From a checkpoint of a small mixture-of-experts model trained on Wikipedia.
Size: width 160, vocabulary 13108.
Experts: 64 experts in each of 8 layers, 192 squared ReLU neurons an expert, 2 picks a token, a softmax router, a shared expert of 192 neurons.
Training: 764M tokens, 4909 steps.
Below are experts of layer 6 (counted from 0) of a mixture-of-experts language model. Rows are named up (a neuron's input weights, with its number) and show model dimensions 80-159. Each number is 128 + 24 x the weight over its row's rms, rounded and kept within 0 to 255. Numbers have three digits each.
Before each expert's rows: "mostly gets" lists some tokens that are sent to it at least half of the time. This comes from a sample of Wikipedia text that the model never trained on.

# expert 9
mostly gets: " became", " called", " As", " named", " form", " become"
up0:125136124088107135160100127081113136147129112097180102100110151124123154124103130110126062145176116109194151135120153137143147099115118147108089097125115110120126140125110109081113134159154147127131135162152119097110116143129108129185134093
up1:145138153123163110152168107116113098122138089125143087130154135134119128092101146080105111104081134163102153132148139081123151160144167123142128120088107070127105112132095133121100094127126120125146083162122142143122142143133178121119172066
up2:125130114106111085139124072132144144133156111135136152118115067128143131108153201127155137132119142137092144117147141141162109119094131143137113129116141134121126105117118122147143103145144135131109121130130175098097166133127161125127099093
up3:123160124134142110123083128092168156122129156114144131100154125115111144111137153110122109112149136100102117110158162163107134139099145133133162198135140116105120148163105134116174065136146157079128113151114113068114145120122123115120163084
up4:169112140127156129129131104145139160099123107117103100088125163133099139085143125134141119134155102095169121120179092099125144193112151129105087121111154134113121119126145090124101146127130144130113129112086101102125133185139125130156086111
up5:109111118141151113112135119139134134122175180097084091118149105175066135141107115156128135142131211132100134131117098143155143120093124135160075158074138152113106121095149082143094105126143114142129164130107163118112153155159129152143121118
up6:111138164118148121118095112150137133099147111114096075136139120139148092144133140133137118101121120101121152089150143097136150107134128131179155109119125085145133132113115135096137088067125131096120115187137104097127125134111118115116104124
up7:143153136081157081141101136114123124109100125144117133122133095139158128172126083121149118136156107088127135120177139128085123161099121102127148094131130124150131114109116108116177102101100151148152156135111118136099125118186098133147111145
up8:124155148145135125146168136122158140164127233150137123172179110129163140143105115158139103131107125104071109183176145099121160129099141117119134113121148124155124161153101105141103128149124162151124100100158111096121109114137112176112145153
up9:104165122172110127105167119177094104139155157108176100113141114139161155137149165093136131098142153128111102139095156144164119172125165127111104134152114124160137124109086087082076118137143086158138162102128132113122082161140125108146133123
up10:117125128105108097149141090101105130105106184100136166136120123123135106115102104137126111118165123167102117141074112124162144115104181128135123128162180141136171150174130083149132085132139114128124132128102116126102101150138089147131109142
up11:127145128106207105150098121159126094110103142085175103134160147173128130158125116146151121120124141089117109110139138148150157140111103157092102147104112164107090100130083134108130157095139163116175127158106129093121144107125108103119148108
up12:108142124146150099159122143121068115111146121082089164115157122127122130164124131147157160129126133104143108076159148182078121100117156124139116170139136128139139094126123114121096138094139062147127150141122130138111095141146115117142126148
up13:143132111072177116142102173140137157105192127131180137130129152140144175130124161119087084102143116137107133130118168098116134139129129167163135111163078107156120136122143114116149098159143168080131107099103156126151133115125102165123110135
up14:100142130084137104086094150145120156150147156101149126082117140149114094086138114136128101129092135127133103125168155076178126099107135158100133179157134132149109136124102097137128131127088078136105106150096116143107137126151100138091141102
up15:099161113163165115105127122142114159146140118185165169099172132083083091117115089118111173131123098133146178159144105140136106140137139092147126177145132105144118142149128104114118137157096163121137123147106142130118099131154106092142158145
up16:136158146151128131110056123129108154124163160079192144135110127131108159115103131116122127148142144133116160095100132111163125127131129136089112109118152163120126145122093061118138140134118163122132073123137134122173086149158126078090136109
up17:141104142122126121157142120132084142109124145162118103101117185172137145093128078092127126160137142099106152119170135122095163154178165088138135147122154122130130145132154062105157168149142135071107143132120099084157151100130110150125169117
up18:109103112139124133102165129115098125120095160109142146146153125156098138131110150095151122132158123173101092075144153124130071117110127095105125077166124136174132137108096094144124113138143111159171127139116103139124126133103168155145102157
up19:180167086122163097098126143120162139158112158165164090127151130151134148113117096124120083124097142110093127157118179133132129113138166141130144115148155143135132142118149139147104109136083099151150113110104142148180138143111185064087146099
up20:148142108124106124136146137098109124140128146120141116154083171146133113138144134119138119131140131098121143112148169113095133106159083131125121109122158126158104122166149078121096128166171098140151132110156140118102158121123070155174167141
up21:150201087109182158141135136125146147140126128133116148147145124158122106111145083116159147121132135171105126102153139131128119134107142151114119189120109152127162141134099144090120123136132102115147129148119103111155114162110135133125146151
up22:145113114140110121156147112095117122096100122157138119109111166114094105122116074099142076108121124126134098105159122137109168087131145150150096103169133080112130132118094138105123073163127120090111129186157094121110153132151123144158123129
up23:163109138092129178143150138141123161113133148147170073102118144117079145116127107092133090111151129137113158102095128156095148152117136152073144121151118102160131117153167116111124111133129095123089072100120096120162117160136137105189136128
up24:157133187149116122111116121114113129115127150112151135102103119140104113158130160121120082127127148079107130095089207161083125107111116099114165165126138109113121139152125109108146104111127103118140116125116108089144124127100103129144109127
up25:125086089074142162126117126150188132128137133126157150154084117122111139092139134072111140110129142157145105157156130128139165170117116184127138103139128169065139155114141091146076140140110128129124150128125148156105134125140126152147158129

# expert 22
mostly gets: " the", "The", " The", " its", " Its", "the"
up0:119115151107140113115150140135133118150190138118151151127153138160136142134153126090114159160086123095127118128148131098154148158126099135141092134118124094114150168171168132128114099116080113170157140100151133116118099127129124124153119106
up1:148134152128142129111187136135112103142171132107113187111100143123153159138152159081142111153144115160149149187149128159140123128107124124126155133130115132104163127202136126144123106093106088132158112113126133159145131134149115127139123115
up2:145165095142120133164129106096108119119108181093103154123078133137126122062081132131106145129118127115140127099125135117117127119123135142157147140113151121116123101124134119109155125169125145140166172124117128098101125132105089101074122119
up3:149120138074116108142146145084074140148144154100122087140154129090146083132126121134120113095146136144190120101137151140156155056122145134121088126097120097141150114113112140099164116129161148124136133134147148169149140136152081117135152131
up4:122145132135108100121119096146137119113152121130159199113094090160157148120137115121171122156048137100124139156142145092106107130130126071110071122140126092149121081153141126127121097091109152142120121128170150142154105093092131124149108094
up5:187109104166109079145127122108161155131091142114131103110152122139118174156128168159128129127122158121126131178128149178121103088110137097098101097137083090122124146176107124113145124152132178153150139130166133119111169168123159151152147110
up6:116142117102133103160153109087125150127143169124151165131096131172110164075121101092137131159148117170124122141147104119147108142138084146175094146143116124108143120133182136120132157167128089105171158115133118116164106122119116128163146142
up7:130113131126133116137091144166144189099134100114160178139121119126095133150121109172158099100131154143173165132064134138100146131103142096149097080158097134141125140110122111106093144141162161132101106136114101108127146134131120101136134146
up8:181171167112133101167116113151123137143156134130123155144150132150185131081135144106165142132105128119137147131123113113172121121104111140150126096109117121169180147110112126100095128096155167129146163143127140136115120125111125149110123144
up9:114104127159117156165131124145120162083137108120111149093117136171129130128158106120150191169124113110089114153138108119150107152116125123136110129195097130120124162163130143170161134120127125186153113111116149065111096143091124098095149106
up10:111127140177161121121078095080168152152137106137113106166115100135099128074168112105147119120118086109124129126147145093111097121071099123110161177117112128114137099094129111140125107131128178109115113133093190115108152142153130152106117149
up11:175132128148102149138189123118112098118135120104099067097119132144139133150127128152096136094117161102103162108088122123114106168146132100168121138122131127100107133108129144149155155121132152168150091097174146091114104105134098123177137151
up12:094139093160123130122055093140152136151153129131159125144114090172121104150150144140133156158109091108145137156116083117162122136133109123118114136141101157159129145086093141103134124132127149127175113113107162200075116130150155158148117145
up13:137179085150135148118091158122098101152151155122145148128100121133101131112114106148124145126092113115119073096140143175102150157154111133126125112125108091133114174129122109128138075131093116090133140090088125184094106120126129177118129137
up14:118088152142127093119112131142139104141151153131160114170122099198152160125128124124140134130090096122094186156108161119136100144117117135115161110129103178164105134148145211138123172131128124130188113083124145108108121108141119172148140123
up15:114136116135108148160121122137141082181103152133185161125146117132101155117143128128146133142129127117160121167113099148106128118088128097084146134112139097129075133130129130143143090115152123165130131162137106124087107166127120148162133144
up16:139136140133167158109142092140092071177118097118173090124132116101128086104113105150147157125142152148160142101139167148099099066140129150102125142157099117112143113094106158134130148103113158144129106153121139151154104120124112096107141131
up17:153128131120143129161103146139100106189120148098132130165089123136135148138175113133123160159130117098118165083102134102118143161146156126141115185104111122124135130139124101065152115098130129145108138101119130110137101140180158105114137127
up18:132104126082139146106121152110138171130138155117149145156110130073137172154140140131127114141125135105137126136131133118150140162167138102155124123119098087134117089142092117114140094144121147130151134160134143106133116131114081145134143106
up19:146105117151139121102154116133163127102176127157142148195104137137104096164122160146173131125131139129104143111126147114122110157131100136163130147113157128166159112131098136103137120114116181149135099125126124141174120114116132158114135116
up20:118152108114114082138115120186080073139143122114119120129137102144115122149161122138153118142101117084111147057115144168139097146129094142171135143158119167146150096105147155130099138166147128116150123088148155088123115154135138118190134084
up21:100144143147086101132109125149135157101129129111115116144145135142167128165149085150129135114118094121154118155165118130103128111128150094149099138124128125159130128146159135112141143141146161100176104111168125146146127116104099190138154119
up22:163130126148133132096157118157147077163159128154120162131080140100122155136117112095135134106105108139124131102125111134099105185114120153139105141102132120157145170130115127113130098112085089117150097084179141067080118131129166167156118168
up23:107076134121129125143136110109131131150118161106123083116108129121117127122118132182176096145133066136122135132092109152140123152149085119173145180179127058134142092154085162161124115148127140134137107126108120109120097164082124126084116095
up24:136143123122094139119151137119147099141132151139105186184166135138089113115150120165112158107117147121088130137180122107110110083136148120145141119156106138189154112134139135095120133157136108131118109148165137126127130140159158086125112135
up25:139130126100133101135121100106122132148114127147111139130137089152086174126172139158132127092160090099173109120101160164106161121164099108114094173154099078117125088139124154139165134141098117116125119145124068141147118111174120172135129176

# expert 39
mostly gets: " tax", " Law", " Act", " farm", " organ", "olog"
up0:070161143142120159150137115131118146101149102089151111148079159107138118115098108164137101145140132160123107105134174065118093118107123127118099132120135158146103130157109110111111101171106110137122100116158119118137167119178104130151102159
up1:121130148104119164104147135109077149078123145143120155102110156105155148110104184131118141155133116131142138133124131106143135108148134097093110152136147121160108156094154139101154106132121080098153110140102154141127152139151078116107143153
up2:045151120113124128088145110123082146113136143141115111100116124185105147124129120160138113142100135134070118104154115135127124183123117125148116136179129138090120146122094114140151113142111148175117132097134076104175163116125132139110138153
up3:116145096144164130137130091151179142152113159134199074150123117080105113136152079128131173166116114155168127122104129122136109154175122105118155105181116157106138147134092141133145113169171132074148115116132112137170119120120150123133105088
up4:192128102123152194133113118092152127096099128129116158136167135124105182085119109124132156103123123132102113137155117118123102104170125115113172132130106148177159163123080134104115096142132097123113084117097094152168116145106109135153123162
up5:107154085099111141133128141135096152095142155126120122118140123130101112145149119117111141136122123114117104125075149106132145155082097136133131118150165123130115117096125116152131123086154132062064120125127141114132160080133084172133137139
up6:111097122111130150117162133087135109137159158129121114126122130105180122086127130190101142128120159123119167134130122177116119145142146134146123152121105127118161124131116089118114096080130131115143112093139115133156179155091121132175125131
up7:131139104133141111127156141157129098117111129150145146135154109136143183102089105180134135118141128124155130100123150105086150159104139138121087103123141121102167132130123157148159119128130141097169097118163110164112166120074088136134117142
up8:144123091127092142088096129122155157116089125149100125078120145138143127103092104106153120120103087146138117105141158106158150157128133104164139143134137132130094144111081116064172116131140147112136105139178122097127128118095145134155104103
up9:091132105131120157127144106158139182130152147105158156150178127165105115163120091141129146145154089124116119107123138137109121176144116116103136138142126144104111151098121169160130131113138136114157129196157156143147131128102076132147120097
up10:136123108107104114158147153139136126112092114115144125100139127180146136137141106145140080125126143109137128091115135090121148146099173126122106111127129112123096098132119187098138114131124154110137160157152122122160131156146082123120115154
up11:135117103089090101125113108132130154092139176076138162153194138100133146046127116138203120144139154121114109129124134090107108141143136127139128144135139129153114148174144122161136131103141143132154092157101140123179092128090121128121094084
up12:117087137145150158094177131135095120122119110157124121158166107106098126123164112145142115154102127162126100115125125126132124118083104165140102130110067120088148085110136149086131107131135089144191126127151156120124136142119097117129109162
up13:176107080132140142154152120110155146125121121130111150112129155063130140134121139139130139160097119137143127164139133075130133155158154101151138158131156144172096122107111139103129128133152091132100155116089131131108053097128131172108154141
up14:108141144102119148159145135127101112124160151146128120159161104118140116096107142101090121169118125132157144176108166128112144166157103130131075165166135148105185079152133126136122131135168137158144128077071136110128129115130132103136117135
up15:148090145151108161111154129134152111113119140127152167154161134122113133106089103095135153134085100141109122129106126101105108127127135128146129115145155107133115150163138099139125116104072124136167110182111126137113129083114098147130075148
up16:095122099116127143095126125147090119118154132123102106158189132128181106112170117175099127116124159152102130099105130072108150125133094114144104121148149110163154115136121129110128121114140157122127158127181145136133172138126158114108125135
up17:089150096094128172132140163139112149143128116154117080174151119141154103134123119119138139109168124119098117135154118142136160154152165137155095151166126105144121081122104103105145113123117132110099170113153140124159171090137096144115183135
up18:118136087161128140113124136118124143145145126128127097109122131134121156119123084138108133157129093116105125157104130116154111173131146105143177167115131134142123186100112118127134148148161140135127118081112126149150147055119164134120153085
up19:159119114097125170130142171119105112080104156139146100153101091141143129095117150137143108127161143094127102149080137100126110149116164143106092100177138161154134136125127136129150118157139114145130157130106096133120101145129137144108145129
up20:120138101110076117126133136124130140144142131126127155177103146130131146135096090168132105170155115142118089122094151160133106135109126079114137123161130145121125097106119165135127115123168143141088122144138110133129175116125103123138104125
up21:107124137164137104126161122120160142086119144115141155147152134093134137125135105138103177130154144149133114129133143087141102115113142084150083071106124101110108163086143104106126077147122115111124152133100093127130125141142134123148097136
up22:135138094119112147131097100107079089127114144111103128170157151167133092087109147094164139169121143184075113131096148130130124148068147145120107128161131107128113102153128122159128103104085095135159097103118142140142108104120150117103098114
up23:120135110130106151113196096131131119148137170119179128131104124087098136135122132143111149152151123144150142153155116138097098151169130111145087132101144159141094122123121101133104134150145149147088141123137109071108147130104093124149132102
up24:138134132144120124129133145147123120143137155158125143127068076151124150125142068106083105116140126080117113142164112116167137134090132120177118140144130124102121137097111125141151097148154127109107106146099131117161145114117119143120122113
up25:103134141150119150132153113163108116060133157132141088133144111104167112145103089150161111137156162129129145131096111117133134132113147108126137170173097108129126159133090107091141045123132130106108139130094083121153106126098094114140075113

# expert 34
mostly gets: " def", " expl", " conf", " ret", " Cont", " port"
up0:123153118114129142082133121152140161138154133087085141142142129121172101150109123136054143169117135115124104097153098143091156152126111094144097149140128132141091120123161161123116100085135089119134095124108079082152159133087106160104086139
up1:088118116121107140142145104159149176101147144127117110124141138076114081114126120119115105086135161124171093110133169118139138129094143118116107135136104102138136124187085115141167144120129110133138155164164093144144096075125098157119143122
up2:125173114133165134112147120125194139132147093120147092139073098102105104125140116137144143108155154129132123105157123098111098119105119132138121114112156140151099107099115137128097136142091121123101143128100169126122171114120159102148154098
up3:108183118123117110131115087113118137132157137132141134151109135098119141163141142130160128131120144123112137166156136140092122105124135198125107158150093128115116136084132087083094130102107092130097117117129143174109124132090142133138134124
up4:073184079109131128181152143069141105136130131122119131204121112128128154143104143122131112097152141123170120121100174110136117110146124126113118126129107100177112131093166179098133140176083094152151125128101123128141086151136102161101145099
up5:112108166160100085127100084175099133083164104150085112146124146163122125120162143144146089105097153138111148118102131146126132137114131170108135143143106115160127181140114145138137137121094145109152125156099110125171100137136122119104173122
up6:123169105146151113122126098154171119095151106124114160135126100137183123141111125111113129138157153129103109120129132112140107192095138139159132087100128120151133149175095104141133135131138152126125115105117111146107134132143101170124134162
up7:089168109131125103145141115141116182159137110117155122127128106138072150119181120154184120114133147114095120162138114133130116151131145113146121105171173124168159125129130097133140118135125146161119143113134137140195147119140154122114144121
up8:089121111141118164160165146133151154106143155145122147124115175125141169110132129120175095143078174109104108139121108096122131107123110158143103101159137177151158148135153115138112134123145092127093101124127118135134146160098147120100093104
up9:109123125143125126105125098137091134094161132124100093134129138209166160141136129117136106111100165111090082101121064169136128139090146128166143124162144118113135121115121133186147116118168130135093135101136127182154110133122128163089151100
up10:087131126117134124130106128125173125126083122127122105166123131105136140107137114099144117094098209148079150148128114144126141176105171147121121157124140159146113138081114145144154112093141148156119090124134104155095141165128126169095127129
up11:128132154151154093074118145115187130105133121116123077102150144133128145125111132100120164126117108123110138160081111150066111144182117111119149082124132111131131132139119125141155091138152199123135133097133107120122105103126115119127153139
up12:168140113095154115089123150139135086134141125149121120154124127135080106146110128152144150125132116148109114155165129141096156157117084110129096115128117080123131144088093075124139072125141099122107120130101082082128122146110110158052119127
up13:075125108160082133135129117136098171122145164156114115102126172139084159142084124110161101113168165144102137123162109140118162191165122194134129110174112126165122120125159132091142144110127108127084126146133110106140134130149117147160116146
up14:105133149139127181133169097145111110094119159186134142165096153124119101086101145127128137118146161142099138166144168135099143121130132196107133129187128124093158165151141112110160106130131153128146119109146131140120130100151125110131146103
up15:139161156154142117105170108108105091091135151120117119103141140136136152162106123097117124165160131139090150136121151148102124152129127155108105097148116159111159124076173130112128151118130118165130120138063140104160093144128142115143130153
up16:151151118104156138195140115128145134145130107162152177195109153158147148120114129066163137168108081139133142125132106143109139121120104129138148102119117111132150187092086119116145152131114096099118126123120147158106129095197122147097153142
up17:128152078162152135126140093143183097107108166158107123150135137133097133128124140131130108135071134202095135144123103130110136165181092146136126120169155136165131131133111089119103145157155141120106116132175100128220102128169088144141157117
up18:117154113109202082128126149169127124131115138105113119145089139156127132117106130168119108096145136132112132152151154119135151123173144159174086132148110108141135149112155123146132127133169111085108135148088077100107123144162129137085068153
up19:165132136098104089134138101145162117134145066133137149133125153156129132127129134131177131113163118125133089099150132123087154150079078102133113101170110114126125159124049120131138092145118121136159139131133095135160144127106154105096092097
up20:136104132168148151098143130136161162129079139156136062153160152148133094122152139098136179143122117091115112156112100108143114146105150082128108113143103061122136123122151129135124144156136163128117144137138118105149119148141106130143108113
up21:127168145120155102135178144117154101151130118098110143130122140105142165136126142144133121095126129096112124108157123105126095128122175111114115093152107150127086158090081114120113143139160118134131142110129104146125134154153144131105125098
up22:100199125129148153148156136138138099136195137149132144139119127136185117119128121116146131144104146096098111092097107129120107141104125168134088114165143145132138159076117107169132146181130125141150131117135159157132158100161084161116137150
up23:129153158153111076152148101122158106078141113146136130163110133136142150135106135142130163129111113142076128150149152118174145163109150114166096115144085099131150126141119147184138118141117141133146099133131093128190118135128151093097065184
up24:164136107086119155090129141110163120108137134144087120128154154132109094108141146060115101124188116133144080103129136128112152133096099169134124135125140165151130144116132104120127110086134115127174124117133137113122128100122120132122160110
up25:121154082140153152099146120140134163108119139154148065146097143146147104107109115093117101128141112176141109148129123137129150168120091085124145104150151121142082153165113156098157104130172097126137145146115126114154137083129146121119122136

# expert 17
mostly gets: " an", " a", " highly", " is", " was", " consists"
up0:096122138130178108148105087119126125098131157149168128129086103129121166100079126124104140168102130141149168117109138120103096101103098125089150123128140116165158099091137117101104113121124132151171156133109136124135078086089120137153111162
up1:127100107145116135160119111035149112141155103122170119120102124148066081132118112156117155143127033168133143074118123125089133125128106115121148113160123161130145171127164108124104134073129110147100108131122129148173111130123147149150133157
up2:175119133132169130126136161132115141168108126128118140134134123120087103137145154134150163142109090132131128104158118143098163126121148141110085142116131106130142121086111060045141093096128083156128130142148126130098108150170182144122132132
up3:109114113113124123104140149177109080114134128183157130132133108124085129107113143139120102106101138115153173103121137117092156101115120078114144104116130125114153087107102134134108113157182122149148112109142149135129120078174136163161123150
up4:104087135142109101127131147157087112136116161176094121124112102152119121167157154105116133166141121114114115161096116150103130163132126075160083178128119112111149159133103081148134129136148074119114070159108080130129132155163115071115144124
up5:145168118144063065100099168161153159130108167114106067127108126087110084182149144138142111146147096153171142141160106123140132126099167135170148104139116086114152146139121117102143115149110124128148126146107165129123123165138161117156165143
up6:131152169106115089147086124181123128151173118125119160123127087137142142137155140118165168117128086179111117116128104135107161155124118129135119082136109152161151113094137080110087134136124111150144145091156127107148114176125130117127111109
up7:091113122133131140097109109171126155083135137116122132144155153109110122132144055154149145140081044084127128113128090112093104133109138094086100114081104126102116129126148135140089098131123136142103097101164112157140122096081128162126128109
up8:169122117126134157129110121143097147161135110128162093118147118121150147165176126094133143107144125103166101161085084104137103098106127088115157114138116135125143079127122165139145136098140162113110114128141172111108079158147081126153120115
up9:109064124136137125136132115146110164149144094105130136128102137113182152081115098098112132156111074132150115137124103121130119137137171144130156115148127106174067134123144122144089119162121116115152129121116118135169160125143131097119090184
up10:142140103166114129143126110160109147105122079154145103157113107139109102149084118128160156110150143100118153104127139139162148127149151137131116155097111132087144141102087130128094144112124094109121098157162111129119150186086126126179117105
up11:160126129138121155082121099161126134152185109103133138143144174143123158142154093092112132137144113125138114140156134096119117154085138133151114158136131120130119107135132138176123158114118115101139098117188123158123110160162151134128146123
up12:116120120115098141140166107139099122085135118160089140155165163167085126108094084138106162109103086123128146159127108066107134159118150079087100128104120122168142138088145111159120109159156104106140097146144119148147136066139134169120162106
up13:140069153112131158073132153166156108101113118127118117172087116098129115140162124125188096093121105097101096084138109146169128099123110133180116106133124136098127114117155148108148087135125070108147073111155138129172146144131115119160145126
up14:124129119151106130125116149120093162088123102146142102139103105121104121172101116124117132103173133131158151121082140098161118129091126119122090127150133103114116103130101075108101099168120082066119132112117106150149151124144083164139117099
up15:121136123106073123138126128135147152131139144127160136126134134146101091163157160115100134126157085148075150137158094170136150123129185164090114137159124134145149101110141094129109114116081057114098161109125150091120112146092157168134115102
up16:102185110117097142113166164163117112155136114144146167168160141134110109102157109176093144114157144114054122119130085118134145133133100126161097166146172141146123127113128114092115105101082128145122106165128092115126125140144081148123147150
up17:160151110116114142178116108161119137114115168122108131150112111104111111185112158159112129175109129113124121131128120120121134102137137130164088133163111096082153132099102144113100092114176118102128112148113112152126171155142123164127123143
up18:127133133167144140145131128159109180131129098141119108122146130137152127103125116091085145138122085126128114157102124129134120107131122164158135170175079108174079137114113109115082068142138107102142118125105128119144130116113165121138107162
up19:133161140160123116114141107149106158113152162132182117134148148121118145127142113091153144140159107106057125112136135141101116169126144138110139105146093116114084133132150139146121128128107132140150179123116167108160169119109109161181086127
up20:084157149143160136112128108127105129151151149072168148142154128099099109128112075151179140148081074155141155113125103122110145182177107123153166111131132134138142148130167119116105115139147119123094112139107099144150096123119088134102116170
up21:103129113126096119139097137166134111091129117097117095104149132103120151183139090127136116134108085124112151145119109106090111128124134089167095109101155071116116120084167105135130119102113154128128113154130129126114136157167134098127129121
up22:145124156087128128145141100146095133123142189102145157153130154116119155120115131060140119132173048110130101157145137114159149137111117129144062203154147119110157137144109113139136078115134131116119102098151112137120107108145125095115103122
up23:141122129125155130163122102128149156137124119115153124118101135157094127159113118101118118140141105125169165092145162132137111129145134158143148101167107148137092133136159142117101135177136102099119129108091093115111149154109131136100187149
up24:124106086099138151136086103118119154191103114146178114118132152097107148119148114126115122144160095119150143183147133094146140099115147173132157145147122097139165166130119106093096131143135123106125093091117119120081160152150112149121138124
up25:149116106159129105076100103104090143125172158170099168140105146133075117108126130115194106099147105092123149131148141129141155163140090144144118119177114149054145147157118112103114124140143116121127133129133157115151135148140104128115133122

# expert 57
mostly gets: "|", " @", " |", "|---|---|---|---|---|---|---|---|---|\n"
up0:136149160105128125135114147143125130121137078099125136144172124178124114140126124133110161133151080122094108108101139146151083081149107156142113133110141140125171129136109115128112134124121108152162094103110132144063116158137155126175122105
up1:120113101125156134141113139202160085150112127110120151084149133115151115164104092162145158139130104103132146142153110122128123113143073114121110122150160136132126126075096140102122093090160140107114147111149115076101119088143074117145136127
up2:162104149147154097164192101129117112080146095160153155120132179149128110157118120134117119122131121134125164097093187153113103109133119146162114124125123077137125155117125130157140175154136114121113153178121132143115131135131096102145105152
up3:133142128136121150142095128125116127129123129116136124121139125146103092191121113100121117138134131158109149114140126176159135119114151101109136131160101107128139155091072159162138139107179085139147161108105123079092121084154212137170137112
up4:127096111136151123155105135124129148134149154134112102113081099165139128161156137111130158149138124120114142099163091109154121129148097097124158111094146082161124156065086177125148101139170093109151107126167113120140157081122154146113164110
up5:079159127122150127136159118149101169137114124109145116109126130113096112107124166133142179145122086144117180117126150125145128134149133173154129083151159156081160134120101104116131134120198157098143122162118160119175113140116053162106115108
up6:117131085175136180130126125118148115160149147154159100109137146127093156115125129181140128142071120137138164103107094090148137128145111126158148117141134131103103129095147115143124139172123108141111092136092089142111110102120162152131158174
up7:151155100094134101112113132107165126150136160192154124132101097128098154162148105163146170110134121119148129137155166139139156102107113174128156138142110145127120136134090098101155099129158103115157132138153086121111131124136097120173148149
up8:119177126182160091110118067146137137117121125046136093119110149135116158175132121124146155151119116150135152146166097138141097099132127102149096130120106149125177169137135096110099136148123137138112106125108157131090113136123163146166132159
up9:169120109227116135130145106093121169120112169152140133071125153145168102144113147142141160121140134143081119129117123125133083138140122145123097123124142115099187092118094127181141123149161122163132122145111119126131155140135125127159099123
up10:160066127173157103132137108111126130125120127135142098164138101130109113123104143077126171141165109098161118131116117153128169106111158108114120146101119094141114126114090152128138137126191131157139132096127154124116156131123153150152138150
up11:123104083195160151113140124130129161063099128128131101124099115122128106137134131105125165121112097109055145146148111121158122160133121146157129177139186111112172158132100130116098175142106095142119134143105128166145155134142141152151170144
up12:153150102175130174117125122186111125138163133154109102119115134097131165141097124081112136144170081140132147113132130134108126127114154133137058174071131129120106106138119183119143120093137156133125116133085136148114129139125157105186127092
up13:158115114097163126150114083128117124108143158140123128158171131120102143122109093136107169130163119133123164145123103102133135126135095106105153147121142148130145133091116152128149078124150112125157131167140116142134097116061165149128147088
up14:106126116137149101100124121138099159082149124107118087128125157118148114140105129137093161150120120148143131120180101063132103097159158123131118115121142111129107096142117111112158116120162163132121115118126128118124079142142089069112147177
up15:132147156117095109106117110111105130137179120109102138126112110083162151142099142173158138152175162118114140139148156136103144120121129112133100142071147138153123116124137141132140154123138137117148109139142120137119131110102161093193078128
up16:100144115136095127155097125138110136094139139098149113137138153137148154176122072129107156161094127131092141082148141122125141151092133136119136131127123134135178071126104104125095119128149132155156077118160126107095084140154150122116119121
up17:141088091117174086110119127102119157122114167126128100104134162149123139155092137168119144166132096152127099105100119125098100152168113115169158133119122128136139140166141153169120082129120147126148119057124162160126154084108080102155147170
up18:106148111119119117116097115168182112121133135136190117138143113088123171136139119100143159136140169154129155135114121131146114144121159141151141143122112110155139129098080145098166137181138101112131119138124119146117101123125115143112149123
up19:160098095135112093171106127105098157143145182120098079130129157120087107108091126114130134103168134157118121131132092131099105124109148116145132098110129107089162065190128138119122129130146076116154111112136114086134077150135136126180077096
up20:163128134076080099112104148133080098141163121105151122145109090124153162109167082163111135154117135116127131104150137132158130108171123154148112135176144113135161113113132129117091066103125135109070135113109131107111105099102132137134152134
up21:120145130096156134120139122123105148137149115123145116125106110121131105138110123104105139142114110158104101119111139129134139117115145129155122117117074140096099156088131164133139134132102094092149141124087141085113125097155100126115099138
up22:136109101164128115170145109118120127165093099102099134135104166145157096108135096156132171115146130132140157149128117149121152118115147140149152112115156121151141110169099135105144144107116093089161151145167120106138155168162093166189117168
up23:084101126147110139119109123132105170125166147122141146144135156120135145099110123140122123128153134146114122131170169132111111137204162141134075151169120163144131136110120142105157133107135139102109143126101093108107164118103124136123138174
up24:145172147093134127131126117166116110147165142119112069152151106141132167100137139141153108141115081145119160157161169135127095123083096138162106075149164118075119097131102148158146106131118107142134111126147147102181113135105130143137129154
up25:154152129099111124131105173156127202121120181141135102141117138130136139109148125098115130132123106148167148128162123112108126093124088135128052054120118093121143096110156142124104160130098122119165110127100076071153156123099147116136162142